Experts of a small language model.
Size: 9 layers, vocabulary 11389, 22.1M parameters.
Experts: 224 GeGLU neurons an expert, 1 pick a token, a sigmoid router.
Training: a variant of SOAP for the experts, 349M tokens, 2886 steps.
Below are experts of layer 5 (counted from 0) of a mixture-of-experts language model. Rows are named gate (a neuron's input weights, with its number), up (a neuron's input weights, with its number) and show model dimensions 0-191. Each number is 128 + 32 x the weight over its row's rms, rounded and kept within 0 to 255. Numbers have three digits each.
Before each expert's rows: a language model's description of what the expert responds to. This comes from a sample of Wikipedia text that the model never trained on.

# expert 15
Description: Pronouns and word endings
gate2:091139143125108108193133090140072139122143117142126141149110129077154115120141114138133100124138119143107121113134134121094106150094135163148185111131165074116127124103187031105074110169091081131136139113106154140143148071110087143147139075098149136131151090102102110158098096089121185140077146103095152075081083118147118138069167165116080162175075147153176165070144099119108190116128119119151071105144178148106154064176096118219137129133127105091135096113099130140172120108109179129080134113141071096129137090135153101215117091096082138182084109173140187184107185145139154157
up2:125079146158150118078179215146176135072139141109142143133150168144097118137193136141105186123075126116136082145088106145144088121073159095088131117095152164120116156161022167127112116074108139137137149104104098115125163173115144197103120154126131097140074157140125219097111154133089139148137126155155093145155152103230091137185136093130133147115126178120137131130099146134215109093071158213135166123183098175144120123136101125129110091049141160133115142136124127143136185093156098125162143105149161162106124170138146099115165110099132128140173168099144093122167127084160154126
gate3:146126136152143129164191105193163177005146101100146149138122125092152159099128155150070150140111106107094119126154075116097084124173104137109088134125051109151116066132183145115140121121138143162101137140067145080088126110173130089190094120108098129097137156110169141110115125146120104135113089161113094108142115156094116130159110139127194085092109097155084154134114160162103134165127080101106182114129131069210060122097091144126100143112138079177176170121143128151164084154092146138069061118101135144141177126127086096186140108181144164129129079135128155154160121103110050116
up3:167185055130106194186139061102108098083155074171124128145149105142095181107136168157164133092116138148075148088113075105141103123169086134135132079166109115175062161120154140137100122102133119050116125100083137038094129156140171104173099125103175098083088170111151185087143122058122164127091162152139039100110118136115121133173077110138112106158115124123127134145136096174144170150107115105134153127119112135181157140136140160183105105071083074121134190124147099193124135138130117074078166104126106132114176126155125131189123141150115146145143167147101166177128103143154121129
gate4:192137132148079154129111122117136115078153107127115085078087112125160140125104200124100130145152071138147154109078109120099086105165168101048103115103093081175149167057102133128144137099144074141120138151101120122114122100190111121189145116093141118137087016171132142080133142120168193099123150074132173134127140180114115147111154126170079146109079074099121087164115214112091122118137109158100138097120129134127118167124120128116150145127127102156120144090077113109141143113174168112093121043197156155195142143181138172143112142161098145074132088172086123132118073141080115118
up4:110089112176107133189135149120124131151160147122140100112091085117085111131177196126160173121084161129135113104122142141158120184156148116135110098109100089147111113111134161115127119127137161141127103111116091162136153110102134156136055154152132058137088118162124124131126109129140126181139133118208148107121152089155169135134169102097107077158141206152140144123144114160071101151150063136149102165189124053165160168121101138151176057039042128049080103070115090107098120125165113092133126130170092206090156091107102108156093121152108176064101158146105178149103118146155114111
gate5:081135100105183161097113136096185089173145161160132152113120152118160136123136104204175162128137152076124165105101100125160104123176132207117139115129143087144161140106140113127139141077016100133114117132101177071109077125196100119156148114100109099037071125145101146078141158143121130127133110130062148128109048172133132150141155134102062157124147200200095150156122117139114121106142135096140187114088152116122130143126099146140142177186092163093177126112151148163148141105130098102081055134168152167081120087137124178124152124102140120102148154150129153081113193126116142094
up5:175095116088163122122172164191133060110174113130093107166168145145131174115122120140083136084116109111102127162114099095105168135185081153108145073109116136113124116164129114173131146114073164157120046121174118139152182083112136141157151115110100201136194149129154113080148132115139106175150137130105184084144135075091135069135188170129139133161093072142064153074103179175126114165131091066127101083134111197109109083155119160165191165094157062095112143138145115140083128129135176129130128135079134145108147133108091112158093118205177152135126117135129117128070152103187138141
gate6:120126107111142153122143146177189149131123159143123157115137118175172123152146144067109111108057077119132188142140112139179131152138110088167094139127167065116153105142073195128151175105142104138139098123085134168136106092143115081148158106121163081109055161133111121162116092139168109180109137140114094107146164169115160121071113089088079126187109120110106142187158176156156131179194111146132130157152116129101130093127149211098168212154133095119061141115101105153163113173167143148205142149168081094084134099105146130116139122124185112085131132080171176065118160111097157078
up6:160170189110113115111155153142151133180039113121170151077166170097159078112095122108152091153109118107136132144111163173147142116102140081165130129080086141108104135160118130083075128112167083109137191156145057111085157134177133151080124137080134143113183119129198114080213095156148109148120135094138108115111170159135145107100135107149149125133161042140096187092143138071148137136177073117149107085105135136126170083165104127167120207160116151103118100125114124120123126125179168194159139133057106121117127138129134098172087105111163126206139146166121204104127123129165108089

# expert 3
Description: LaTeX and pro/con stems
gate0:141131128083151055140143121193097147160127072086082120146108096103129134091161119129167117137131174163114033160177148105134173123176154113136117127083115154131081078089162124167068113146097101135143133090108082087144143114123115131123124140120098107090190082131134133215123175167132153116092128114129126154136073115175126096154152092199086164129156128159138109109120104121186129090100178184121128129083146138072161147163192156118098147145170087181105096118146145108121129112092142082118111123096125193162122147105121139135116077180088187148163184135131091177094110077136161053
up0:167128195168147151124131170097097178128067131149119149081122119208156113138072161146087122131164060136129190166157103134157118095100092195100114106150143146086087183196071171104173095125142127082137173130111119161080111101134179091109093188182120103183098124153141162118176083093150114154198091150147172112175193153096149166129128173153096137121131176147116117130184118112132107163121080126131172181147116087147140092071089114136122098104100128130163068118103122102136104137145103146145161113064117123111135079145091151119118118093163154125157104130169084178141156086123129140
gate1:128127139108105140129139128127106091118076138152168136112133119109143143091188104160143151148098111151086095089129106149176158139138166176156153154077171188138140103098112110181165072183140106079132147131188150128129118136146140156132143130105120085136086094132131064194142036167116141154165132199062136111155164141113129142149125100170169142158155190091134101116158111138165060166090090090121191151135119131091139086090144117118132104154124125124106107171073165059111094129109172100165110120102164125150088065081166105170130087131157108120115223148098096115059114126076085093
up1:130082134162132141134156178103105192085137165147083096202104103160166145100139117130097095120142124103157160129076092043105169134062138137136143115098126141191149091149156135066109157188103137135104142144127127022145184147142172125111110101152139149173144081172110152117086123145123146180129054107091125126105109065085135169148094099143076141140133123098132157110115164052127119175094140097074112103085081109151135178162150090173137110148141101143097139105156155130093177101129152128135167132110125121106153170110077192148176111117136130092113087137098133141068046110146127156
gate2:101138151143130126119114156127123110142143141114105134112063122113162058084154065120178180161192179120146065095067143174156155107146138157181140048171108140095096123144118146104131124162139150104112121111084122138118124088163143163105120079139136108109118096151176111140218106146145145176137129111128134148106105179108135099075155158175147150098152115154141113108152178123130129133083163061127155188140060087146139121054192159125126128096108152151105149073096075152168143109137067114158140131134177109083122101136141149113153066043137127106196104079141051133152148164107120133
up2:127122083104135170190169136168141150141105105128150155159146107169148183200079108136099140118106127089148164072095141092133179136105131163088092126139107130141180169143192148096131124173127152090110141141120091073191160107118156141065140153174091171140098109131143126125103151149152161155130162149128172091151055122081142053161153138176126159163083063137099172085123156108087144135143164157111175149101087133155145108123151169128130089080104091166086164132170152155161131055160156099153169153145110179104173110160167196149171100072135096113094142082112118181138096145156090144
gate3:145153136096101117145141157177116148150099163163117138118132171114101100119144160205116070109159139157180130144113120144118124113134128080162167155153161160114136091117133091099129184154172174146128178150165116133116117156153182158173071178152118166118118147176143093111162159167110136149112115087136121087197061167115048144164046082101181151168119101109111113114164129074121158124148086154109122090100158115229090149154082178139126104162101104153116100184092180173177120147164112105064126065150105110126165151182111105137148105164108094160138119092110129108102115155146146065
up3:083136151181168090119174118158159085212165127108105177127127183182091122179135119160103124147122204154100107098156092131119102166177148134087153204132148079115130119100114145149147114168170099188145135141100070147123153113114145125134148075157108101096120084143135119135122086155152187133112171053177169158128157102086134088198175097161115129149118079139126104182162200107144105154152165140161145155131140113167160080141168072122146114083154139106142149145139195094126128141093145145144115131179114105110150126105186117080125129067073160127160091056120122101132131079135147150
gate4:108110130122128152113158099104129100181124110148154202082091148153118175107183105094143148150163090170132138150123159118138046094126145152135132163096185138093118034134082102111154159116144096115159155134118112115069119063122084131127184156074133190175113117104156148146108113146115136160146131153151091074095180109115158159094109079120074127108098080158102144131106125071119084172165113065067102161116139141149157086104193136099118065088052133105134111141133071136134140094157120083119136056091118127104124089083093110160107161145119204080123152145134113148143123134094155179
up4:176099167118094116143169141151126132141161128148084091177176119157130088126090198115154128078117141075125154108148131156122156130106076117196086133153082151209152234121180192093119135152153211168086153114102127111146149173132142070136099152151123127132132145169119074117103146140154178091105104133115131182148125142101103133168178213140137125128130157131121164145141138186094152116084092173138116164161107082126145180147132141202104208123172104112108119114169160076175088139073192135125137162117122113168126142154102119103127089118146112159113133124153129120120097113102073098

# expert 2
Description: Topic head nouns
gate0:173191128122128052116126109100128080110124160155114121118067118094150187156113170080110173141161051120176095115148138155148152157129171128107154157119101105116109124184143093107130086110115113145114115114142121142129140131078191138105114114152157135128142093131138116142116156140042130187150129187126111071113129075153164162098057130075159105081066121133156054092141115110145154144186144130093072111143154162132101094191126155108130156183148115105142092094151108102163162185101157081071148101140122131174128047123065111062159084144175069123110117115166160115088128129129120136
up0:056153099144092164106162162127153080148143170108136112117181130109113102097151084112144101073109182134096155176141083129100109079135155129141102096139177113131148090075096150143112110085114191115169144126112100165128105132176135145148128145055066128107100147105061121114115109149137103104136161073130115209139137173084083100190181099181179131134098160100081195156112147141094129166120075123171164150122128154133162131059175153141076082069117142143149192155089132135089145102159129182163141152081145181145177135144182131158117152111090178127155161159121131107113084106139145137
gate1:148121126157098092126163145170139103134116124157149162143052175146093115137092134096155091182138105128106158115127119163067094185131147142087140175106165160160051119173192172052153190171074137161108090201147093129097125150097199115107137133118118110151149120117145133101143082199083118128170130105118113089116076110155114107149098069114131123159138180116137145084160123131121148117144137138210142200134125086099153144161111132089197109121162113114098096156187091104149090118138132068131135145106156147179162168092131136154122145091068100060099096106094155175158137111116104115
up1:157125126172097157133183106116155118157139097183144133086065094108093137105119075116136122180139142148103113122079124143065154184110084125147108141098153134129059093143176158102204150158118181091134075165142107151099099078153122115138106112098134171084113060168123137058108155170138173106184136136141112157148099126126117105148164200142106143096080176058122065116115057121148109104117115152129120134156159113102099154162111136143068085154164160108138120135172105111101119176127084142138159129093184069140145105094162154088151117126071145162076111144154129136175181161066077107
gate2:108131190116152085129157125143218134208117111137152114147173120115086109133092091142133155160123169163168144132133086137159105149064165135143131146067125119137128152138170144156110116168123119077106127078101102119123148119073190149086117177151165136184115149095096129126114207115188123073154132119066135125072151162138113114114121170123105076102079198172108120142167136117147110103110146119149131114199072112102185151107105133050064187092112115114133129128161156153120091124123110112145096118044144105124097117157161156074142135133163112096152162163137048103080107081152123118
up2:099105118144115148188077062126124078120150085150149134170116155154155086152094118152143141147184105108119172144115118108124166093145119128123003098157156092106152101151162099164142120170135113095141085111126110143081177073096212111128115143111162134176079080120088080141133122107212163174181153102062137127146141138180151157158152115122132114142095164155105066104152127091104109140103161120153160149154120102156151095077108088150169121066140097076121161137143184099125171075125093122097059090108097119127118110143147144071133096134140152114119184143125135177122123106185177100
gate3:195113150151095068106105128122140122062168063038095142111109172152156130170164083152114158136135112119096148140134143091137128125168119152116131139142172187077106091129141103180070109095101174123134107117125155099084131122155130101074121106170176122122094105107110125201159182096088093104143132120134101166139192071129159183037164106174145104144114151100088143109117130114165116166106112159134142138188137092123165111156118153151078192095127174182098050058129098075116089112114120043107126190141130141151111154138098104124119124173106126106139128148119120101103135094139137104
up3:108185089129108093124127105075167112107132160153136124159110126128165129104140079143178115068048144108130051111165099110089207110153152120096104094163117099202122091131096140185113129132141095104120198135133075137158146107134149121146141131097149155140105073090146140129131109172062108162137134091165141159178119107136114110175126129088119176135115136108083142180107107145146112070159102108150137138139074088134135155159106038181071149149095145175129172147126145106129129044141149149176109125087124119092221142116129115128112138097130163162098141126189144119091081114095197072
gate4:131133139136119177158200127135108146152143117119126096153123145095170086120152083158134121144094129115149130086125176192118195109086135123081121138134119059153127172134125107108175156112121067124137079101168155141149133165097132108094123165147143096081086165100157152124098156132092173116118158152156115096185107139160124236111167097134128109167099106146037108100177115149188116141101136191116182116129079155127080091121118172090051120080127128110083084109089119067090116125170175112112142131140133145133095120146192125115063124108133050167157158157169154121117114123162181077
up4:087109100121097133148089171148149162059114182130166141082129160141121150197107152127124191136154137077141113137133073081184125124132124148162145092103167135135099134097166118125132150085210163130127163152106097116097126153112110209210093062104091131169105074147134128129167148077107194148125138085099120126097109136093084079105140120090141137082208159128130108160196153101099176189107117082139136138116181150146134124082140108151167153099128123099162166069153144116132102110166083127158084135073094101144173125118159141094148131081083134103077092111102122090137151083082110109

# expert 9
Description: Word-initial consonant pieces
gate1:110121095132111112158091115081106135123131200153165135081092164094149099033097111151095179207175140121133124150140113172117085111153122156136150064102155109136112097112105131146069196125132118169139117083105127175161197161125135112119179164105180099123118122154086114182145148206103090141160128173121198166151108080092134169092142133125107155140100102134148186118069142150097139140126148091072181106093104157147136103099097126152146103173119224096100130070116109054095115154141105130096137077094103096082140135136060104117114143164163105135164138148109123124120143091146137123
up1:149112152146129131151142124136164147147169114101104092165196108123104192210091104098144182115114081106138172143102163085137112138135188113130124159109175138149161219121144101111141056112149108167101105167114138097057157112147108108107057080118089191131113139104136200090159128076160117118090147074135072046149169145187114109162151133131161153095164113096099057140116113119126113177113126148102025100144120148103136169083134140119113143125143093097095120175132126175149104135052163150128125136132155168139095114137162149095106144172115140170079129154132124155170160123126138128
gate2:096193130118074165079152131129170109138157140099119065159104107129087126131106130145162091143115101120184098133076141175126164145105113146162110109160056137108138175178130127125124121114122118165111113164062168116123147022117087169097182097142138104148078094119153131109181056132100061130132151085132098111130121166141105150099169197119152160096038121089157102125118163119129143091077111109101068110194161087139122102115123134141149129179099119167146111134120096150149144160174156170119180152146130173157139110128109155126110101091105118141189146145104150022119125075168131139
up2:161136103152141170140099131084159169141132131123132145142093150135186120123095097150101109147120089114141146192181160060161117147178129149114144135094146145147145111141133143089188157141143153120107219158163116157156138064131140079100163180142125117116161087162146113137153196113096143155112136146122163111173088105185065117124096069158151105201142143179035190071109106150136163100133165102183147154094039125087116141142145080098099077110165150098144163150134101115096119082173106086152137114102102122120131126105137131102119180095125121131069144108129152184099085122184107071
gate3:197174151145086138078187124089143161164081133141121191087091183134151206150081091107130152085134166149089128119154139129118144176122174136106142081174144105129105089158174101075091124160121097077099124131184152161111187091114168129080177141209156045130092125134107163130118151053128107149132090093109122088127105068118142123120123123177181116119089148050120110142162112084149173109123156086155095133129115102113199097066083162123106147122131138151081090122172154106125134115207108162100058110119156104101117145138135139151129139134133125147123120111114133132169167136098109116
up3:133162140099164075186050079098106153137167114094119154129181115118129136129153178079144123143163177083137128117148092139126167134078109073176112128131084117099081126137141202114146139061121169141096153144123118133112126205196090166146161082159163136103113125140122113208126162188168150103105122107111135183092174140135126175154134159112125127175165109182146140158130194139128133104121129147087145117130110128126103130088130135087196154097085132182117133052156114102092108188109134120086128152119129124161092144077162133208130092129165164078130091093118123110083051140094145144
gate4:057186131122080140137120091092178159109132213134091107074105124127084131079120192089108117187092099092154109094190107140120118160111170088182155145113128146180137093067125178108116158124136167146114108093055114174194107183090152135132171098123139123166067141127163134132142075184124146055123128148108140161108116114103132118082143133083166136146112151115133085100098101144163132186127134091105139158096120113123091118149191152154078147178129090097111136091101123183119159126135063106116129123137098152115129155135099114168144056121137069182135166188111155138158124180117111159
up4:123152141143129156129175104121113183144109154162086148118097143148138137135107184094146153179078192174156092096129155113161160136071176088099119108120142118151126087116088170126138131180152174103137158096125131213156098180113156071176143169111085135123104159094126065157114098176133184132195124141132188137119156137126094141135143161141146107091165119161119073069109070151133097148184146170096153143079122117099112118165149123152158158142124107117163134108076147113136130096127151175079212139233072181091112094130150083174088109125159109086142130135120093129183109163138113163
gate5:100125172115095098055131100113099162120094091180110145160121154030195181120151136104117213137147107100111100142141137106146113114142132096064135120139090050099169121180111111094150127095137136106107119100139137157145115144179115102153168127085117117096083096114135130104145098161107134114085147112136154133118078103102134104117085148161125126151128191177164152119110130118169072112118196132175116174174138153162118128185160138177140144109065106101146059161126128052140200109131078167072083110113140094102143106077153077109099156119175132152129092154106122121187159140137110056
up5:092112124096128131075117144117146206186124075138122121158162073121176111103158118105151207074083100125055047115089130110116153132171135113113081090120118079088109102085088094133142067119161136155117100079114124165132153124148095162173211110137198165108142095141126124127072184119151103167112085148131119133120104156091139147086115082144171120176131093156179146116126163177128104109105143098147168106117137154131091151117183136088193132148084152094161104121132173076097132081125133140084108162214141086099119099074126102113118079141156118102137124158079108132174147163112128117

# expert 7
Description: Sports and proper-name words
gate0:148200119139115131161073083136080116161104113138116151176089161106113107147114156109170115086114131038137110123108105137124077147106119122155094159093144105070139126201157149128217102148154164112184146110101117133130070131097048134185147146095106107124107105118138117127127189128108147091126093101110138167138098121178150137108101085076097099141068123109124145075194138117108088154128172127144127175150189106129176147120183111146171173082121092139107165123130110138115137144159125065118087164124206161094096085158154111137125117185084113117147080105114120063118156203091156107
up0:107128146132184126103128120134124079071122103107093106161097143132162151185119107083159157181145128120121129108124115150104212138201113142140124147093106143104097132160152146083208148091126059110117102126146091096108097154059039107057084133083156142098097122164112119171108137071083100059171108134085080095113159102096086138139091127097132095130075145157096138205143119195157140146163147130162118128164172086164093141070159114102148143159121105145140162109169115130113132099148099152145129134090134094134129155156071140089160139180091127096118142172164137133064157148080121181
gate1:128130103081112135141141093114141170147105109134130123142199109191115142148100130124178109108114204081158121176159153151197170095141161104102086140136132131157144153094102130153127146186211121119128087128147133134145136086121149132093176178123125132111053074087140129157128197119124117121148114124038145087154131161185118132109086101096122141099129145110128103172137208142153145196149141185177146125023104158122065101187179155164150106147127126137098124184141152134103161179153134143132078118136076096146121132095160138103174171100178120143077137147145135094136103072145137116
up1:058162197092145187102125150089093124139195131135136148096137087129146097148175062154111134153132074105176186102130092160200094111119117065150137136162107141143109114091137136139093077112089169109171159153126128121162096136132131134106162076158125175094070099147093078156172101129137162117126159126158176148083188114143146147132165135102155132111123042073100111142125105085073120139105065123158087160092154162104109094097118089151123123214122171147144146101131162138141098124126183152182067170145169109082088110085146149142145149170146132165150111084161107152154153135124122075
gate2:178135106133143166135123137076125108144171091170120133142174238124182139133177063172131135159135095125141099150119157143140107157109154157132140117184143144148143134070139090159128163133144134072087158112104120108188112155100075096107168154171136133181125139086108138050126124130130119057152100143139160112168174137081112137080087142151109100177168129120093163061153150157120106144114132106176166100151116159134155151128129078117100172134094066181151175213146141097114095147185090081153142126156127154121084109180148155171060164167142140114164153096101160108147094088180112136
up2:149129159090095062140146098128130091130102221130090129125074125110105076076187115149149056085118148137113119140129086150099143127060130110156074101099113133145156104152116128073081106075072161202138134127074156206089111185127171151146075137116097168102128123079165137137133133158156103143086160107135136169141113149138148055114137121102132095092165146122126139163056153173106066088162175091123139151113110092114130121090098101116162109167124140089089145120179081110130189117138148147170079120109105175118186130136099121097142141137157142153171137121128168124194153154197108130
gate3:131134172086113094124074097137130216110199109178159153157088120138105114166098136157149131126048164150151130133147102100128118140215154148085085122122111089169131166136162194132126108156118126125175139169069179153111167130166101165120115127130188150140071163109144126163103162105142072163147166148187098164105167071162168126126172171081076051175107127137160149153132195145144117152136149160139142160108115081129139153219142123097169094076115113105148171124157147136168138140107120153164082087113158093112132172115148109133162164147158120164083135131109152092143157163120125169
up3:084128133180077147102153123143160108160142126086187146102110083110079052137112138113144109124160082152115145159176111127132074131102145125123130111092119159124104133189079117133111058167088141123136169111160085086150163160195135083104110165171196133112097136090107135108136128086117162103103080085171140110089152150126085112169075126194100176126131106128118096119159124119151166165053119128128089105167119152132060053090116170147161198126177130166126156122182168158137127154143052101151098115092148162145151160104122107113172115158137127163134084164136101176188111162154176162
gate4:176142133100161078110137105099151132169108066158118155131108138105195121134150125107123107112114124129158105148127162150166138087136139096168123149160117162168107071130118107141198156120095100089096103113210093142103132079136184082111086126144143141081167181176182120123097114117145118153111089142108078053153142188094117141088106052082160138132136108170099153123112131150135078115102085089180166139108097176168126074114186173153134118107117218122124113121163098109109147107215166110088110058104143155087111188129141139129100098102164158159144147154067132137145080144171123138
up4:068143092140127131150118168230133163122134150095137092133158097147116102107109103120166131125083121112097140109155135150139112188108067142080141087079121113078150145143129142151048114136175128123206153119066117148131133151129098131105133146077102151173101103101107182133150153126117105053151088109167143162121110080146142137148181200197099137138116141100133126159164153141145190148158128161077095139104122088092171147100096119107114120115125082199141120178074143121170147172056058150147117123085138105172119090155129150104102142077112113141101095070178103152082174148089115082

# expert 13
Description: Romance-language name pieces
gate1:126082216132097131151189125130133136085161099133126140116099153124136190169157132138149103089173104146175129086116134148173132185178068107174150110104129094158113135120148080171145069125151154083122108147130142071160072109114071131092161099200137118100118181144095161175104112152110112092123140146148143079041157157179163107117078205201124112101072097148163165161109105133123107146115149129109124123085139124145203148170145084160135121201116135160187155162170152103118186141143117131138127134131165168075197139160169164157121119096130107145087105124140088145125122125135118148
up1:108133173140149121142134143181059125147113083073113180110159106141118209185134107112098104092133029114125079079113159122168146170140101098108162107188134161110111092111157130124134082097164138181110167166059108104150147096081118126103131133110137135085125176115112131162125105116125128157132123069091129166104094168162113164150057142157099117101100082103177138098113085135096072192146172146142097072139194055211134144160137139151084103171149122107126096155184150150135150192143105103144113121111085136137105195105163129085141143110130121139102065137113149117132146114082133134
gate2:132153162165100128090126116089153115134141097151155074109050099117116108147194154108111144120110127106113122161113125112151083103106141123185129093152119125133085162146190081156133116087140131115115091092125151151118101194136151156061127221111161134137198155155115148160127193138114189067103132152141125120128108194085130095094099086118104148129171147123080147039160172172170139090175105155122203139164116081138139106104115112183120074158108141084122146148137118139095200115191121155113092139162124139118103196120143109172121132101127144136110092152060144088064085136157164131
up2:143127214171093127139150111097150147151150063166149096104074102148058137149134130104100112090177149082096177127128065148135098095156141155173111137154097141193105174137164138139153127129127081121091114091107094142160151090089135165074103147081143150160148151114149213101104171124151190112120115129114150092116110180060123118121109077112072134104152144137116130106148169145158130095145111147126196140132109055156118128126120100151111119107170110095104142137165086137106162103179169130097104135128116114131165180122130090144116105098185172140117076094113207080084158183177172205
gate3:075141108084124104160197129127138121128135117142124167101147137115140149084085112110133074109167117153108139178180154193135126157104133102104134131227155080103164105108142146150130123143157169098147139156141162157146106109129137146093112072114159102173123107153115170082060150158153099144149108152079120087135189167156071067076074075153175095195097103137133133146159081137140157127158109140121108110123170122166181129134138128106158167098105124106171087109114147115107135141105084080091193165084157137119046061144163135171086112195134080119079126094086132120093164076093126149
up3:109095169161098139150102141098060068089136147170128156093139130171087087220113148185076092133108086141155148081076137074090144112151147124106161175097151158158131119096145137155145134116156133115194083126159135142074198172133190129142076100139122121137146113125141071110142114164157062148107164109130104138136090155106147114105190099057122147111193132149152167134104153151169066119106148111149094112151091113130107141165153099087092124142144141102107209102177208072107142092134168128157075117138108102160144172180107100131124094093136110114111167109134112125138091143137196106
gate4:145100107169139114102160097161120067114197098127131121122115154165140139108091051131123177098112136168131156093087132235214141137151131120118159127093113122129078094092131165089082184149129108069158115135125157095108102121109157144140105074136108114112098117128043096095112095047109069124145137107110083069139104149107105150109063144130157091159117060102066141184113075150061125136087112095109146163155147140129125121134133123092120138135119182159150093109141214160101097096141154136081115068189107106089102119133111134121140159130142140139193100124129122120110107156119124185
up4:136154157140107129157135115165117206124169173110183144060141154093078154155114130093131152104184143180159085166096087126131118123139068055081160186134130199084158086088107177108093068120117120112113170153101060090121104146145131138123140208134119110106121122098185129097126186101135142131132107145096097170114133098133129119110196098155073099092115106108146182116103118121130086109161120155081120111115071107118141101126179142104127111070171091080134133163080150096093174107094083109121107150159074110157129115076157146064141055101143134086132127091096153139099128131095163100
gate5:160150099135133150141183095082109171115149146140134126138149162164141164098160064117129110139163125137159087201128145087119183104129058160065124191122082143068152193116092131129162100099075182121125096181136096095114147125179173097113100076077093121122077158133076161150149106146142107147093125133176158159143104152110129129085088118148161101073126105150116166107127117150073032112151078103081146134121197082100042092125146154125112138168085122149145136112118182123117102158086151111107127131145120138135081114107128134158077104083114116112100091139113087085188068118145093154
up5:156107150146152155159151100086155194136107067109104145100135108141143178116140118130135088158177093093109107128074129171152049144136115105112118156116101196136124197139120115184193096143146194103146131161191089134185134131136137121076122147102091150128072120103061113161156147212100120092144117198116100120117174136077158114136123126158170159150087117131175146084121125149067070104133121097148103153161166135083104162153160141127091118168100092090133073129135091121154096100151093092161142123143154115137144162112172102227086125087152129164148087138140147157048137164132126141